{
  "n_layer": 9,
  "d_model": 384,
  "n_experts": 64,
  "experts_per_token": 2,
  "d_expert": 112,
  "d_shared_expert": 192,
  "activation": "swiglu",
  "moe_layers": [0, 1, 2, 3, 4, 5, 6, 7, 8],
  "router_score": "sigmoid",
  "normalize_top_k": true,
  "routed_scale": 1.0,
  "balance_loss": 0.000672,
  "balance_bias": true,
  "router_bias": true,
  "init_std_router": 0.0175,
  "lr_router": 0.000369,
  "vocab_size": 16384,
  "norm": "rmsnorm",
  "norm_eps": 1e-05,
  "tie_embeddings": false,
  "optimizer": "soap_variant",
  "lr": 0.00164,
  "beta1": 0.95,
  "beta2": 0.95,
  "batch_tokens": [32768, 65536],
  "seq_len": 1024,
  "train_tokens": 417100000,
  "steps": 9025,
  "dataset": "wikipedia_en"
}
Below are experts of layer 2 (counted from 0) of a mixture-of-experts language model. Rows are named router (the router's row for the expert), gate (a neuron's input weights, with its number), up (a neuron's input weights, with its number), down (a neuron's output weights, with its number) and show model dimensions 288-383. Each number is 128 + 24 x the weight over its row's rms, rounded and kept within 0 to 255. Numbers have three digits each.
Before each expert's rows: "mostly gets" lists some tokens that are sent to it at least half of the time; "gets" lists some tokens that make up at least twice as much of what it gets as of all text. This comes from a sample of Wikipedia text that the model never trained on. Tokens count by the router's weight.

# expert 53
mostly gets: "′", " Clade", "ocy", "sq", " '", " called"
gets: "\n", "==", "===", " \"", "′", "===="
router:131152165123107133137140109126187134110156133098137124130020113132127148147137146154134185163117162115137136134122122100133177135124158138082124126171124182145143101105085068084147140123100156131128127083138087186119156127123105126147127149143143118134147085129130121112133108145075134123
gate0:121129122160102068134086131112145106130114113137120133101116129141117141103151167162115110121115178177139108144148145121113092121182134132122120176117141135100115157140145149142125096138151073171120098152149147144098111068151138125062104162111126063135074153107107131131111133126104148142
up0:165135150134134096110133101126152180098103146147147159138115122072149083136133107113171153135081125120131130144109121155076112148116138114136122149151147143139157108120138122099173155151131122124119133114135137112103106119128096175132088133087124116150121126149129185126189127151090143107
down0:113164068082069098067137121100139145101094108092131133172143165123112113110150081103113103134130113100143109121104113140131148138130094141128143166128108151155151148124165155127138094116141145151142114148077121095094150124145099113144124159157134115151122124100168146153126107154082163115

# expert 51
mostly gets: " not", " although", " never", " though", " however", " Although"
gets: ".", " to", " not", " but", " that", " would"
router:104114154120155131136140130131135113128137143142131135121149151134109134137122123124144140127098150109150163151128135149105141107151163141122145097128101158080112139126092118116098113107108136107148107134139144189118145145120129114160145126112132125126140094146098134143114135129127151094
gate0:090129116120114150119100151121136104111178100159094123117100158188097145148161169110130155110119152126131142122084132095120173105103133186092149132094138146109121084116142098094092114141109123123088138179107095136134154125133100147155126158090132118107117113147144150100160158139162126109
up0:116134110146104135113117113132163082175174144093122139151118129099140124142143131096132046119095138087099104121115117137150168114134185128126138150182142111151135124132117171138189151111093135119150130095129163093148106111099121101115141118130129145172154152097160124159080126163111123138
down0:118118172158105118149152111161119120132168131120135106172122097140118106148114116120121139118140162080148149101133145087159133120096118069131119142170136097125126143113146172144095113149122121096139132097135077084123131127108128132121130095163095126098169103132108105132099142137115152130

# expert 52
mostly gets: " which", " after", " where", " that", " when", " before"
gets: " as", " that", " which", " who", " after", " but"
router:124127161116140136163123140152139125147131122122114103099153102146130116091115139104163123111126152098130192132137120109135126123133183110108136142157117140111059133122126148103076139090111114114157101088139147123115134086121075102119141160141155120145116106114129088154139125175133124115
gate0:136112141105139154101097129168153141133131121137130131109135109149128156131162100135136154130155152118123162119131135105084177122080161146131133152146101125147111076122112136121094133134072121135127047118146066149167119076152141158125121105173132120155144134136151119118125107155126109090
up0:137091136122101147144101166100103166083140153128106082123144131140116143088142127148108176137122151178131138137137127117066121142101132141125097117128153171162154111112155119102132125168117125124135153153108144129092125159170124155132096124094146101116104123131132157100107124121085125124
down0:128170094127120090120083109110086119121122111118158116174133142124126156176140144138116086154139145154120147137098130152184132093101143129074142118129156143116112103155148083118131093143150162117081145160160131125103103106146150136133115111148136122117111113113115169113125138120141097150

# expert 54
mostly gets: ",", "),", "\",", "',", ".,", ",\""
gets: ",", "),", "\",", ".,", "',", " named"
router:140119159118125140128104120123131151126162135142108125132164165145111142164105208131144118123129145165100171133125138117111136137078180132139101079158100160131102108139103123100086133124096133135082087118142117164094131131152134144129141178125102127122131109191118122141160089166116128122
gate3:128161113127174092093122089094140125117096140107160151106124076133118165118152121127142165164090103125133159122115149128126131130109112147115124118129118144130107137085133106117130147131130131141122152109100177153177123109100127140112093151129141107147142135110123114114127132109114116100
up3:152170155106133120141128089126173157133121095140144132149116146100123114138110120149136147125084159131122145138129126105158069091134148126125153117140124102124146142082116092126154123164126103091110096112142106155111130149096113091116131123093124108110137126096128099125148129080162136125
down3:134157107119093130165165128142128121160148099128110144124119114128112145119120123157152122094133139106094120118137074138109103115145131133163082127154123105131160144117146128148114112120129112136151138097110137106149131127100082139139106065150143127137170118126158100136126157088172127125

# expert 33
mostly gets: " to", "v", " reached", " can", "ist", " up"
gets: " to", "s", "z", "v", "=", "ist"
router:141131123115136140138143128121133147118135141148152126128122140149075138125128154079117160135100202148123135133089120129133122132101156178093158118153162166127179089157108125126118112131129135148145151125125173164114111118125136158165164134131174122125108151173165116072096112154106134120
gate3:143127154112122155099145084155107130123135138154147112156101114108079106063144169151121100128152148135112132127133166104147119112115160130119096151161106125120120122155144145156141118169128171104143108104155108155126128131112089111174165131131123161156129108112081151140087119134176127137
up3:082159126132147114146152156158148186151091113148113122109108109141100109138142136168154132107168145118137141160107174157130189107131110130110136140129087136140136162086095124155135174081129126141132142097120145146154108117138128133113161100144054147102173132125142159169152146142103166105
down3:126128116141143115152108105126103179142109084098109139115147179116135175149127122145083148169125113117088104099118160127130149125120136135120133120138126136163134122112139132166100160151144146128110161167125129097164103125207120121082127106152153106095164181096127111178108108144114155107

# expert 4
mostly gets: " ==", " ===", " such", "|---|---|---|---|", "|---|---|---|---|---|---|", "|---|---|---|"
gets: "==", "===", " ==", " that", " which", "'"
router:119130130107121126137085120115113170097148126115171099102073154150094139127125132116116116136135147134133142139088071139102141106094162158092135117137121150154125109138072098131143110119106151105125137130125150161085120077133101141121126149121156115140088106140178127125099131137097131107
gate0:104189161152121126101148119139103098133135097159163158099100137120112176136114128132158081136146174130148110088111140116127173119129163121089125111139157151124102116131143110106090110137139118149099119148100135111136129127143147192110150144125136154094090125128150114076128108106168134126
up0:108112129129166167145130113089129178134121158107098178141135124113145161142146138190152146149117122134143108110139111087108099152098133153129088144120129113111095101105141092085103158126106089135143098060157143125151114160140102124143130145156136133116086143096111143126125160172127166132
down0:104111115163160100127169087108173129132086118148099148118108097130163145151114120142161067121137107111151135097110142112117158129120109119132158151078142113126116108189090069138147128100188137130137064116172111117129084128147118102170130094136119086137106132099090101129093082125139180090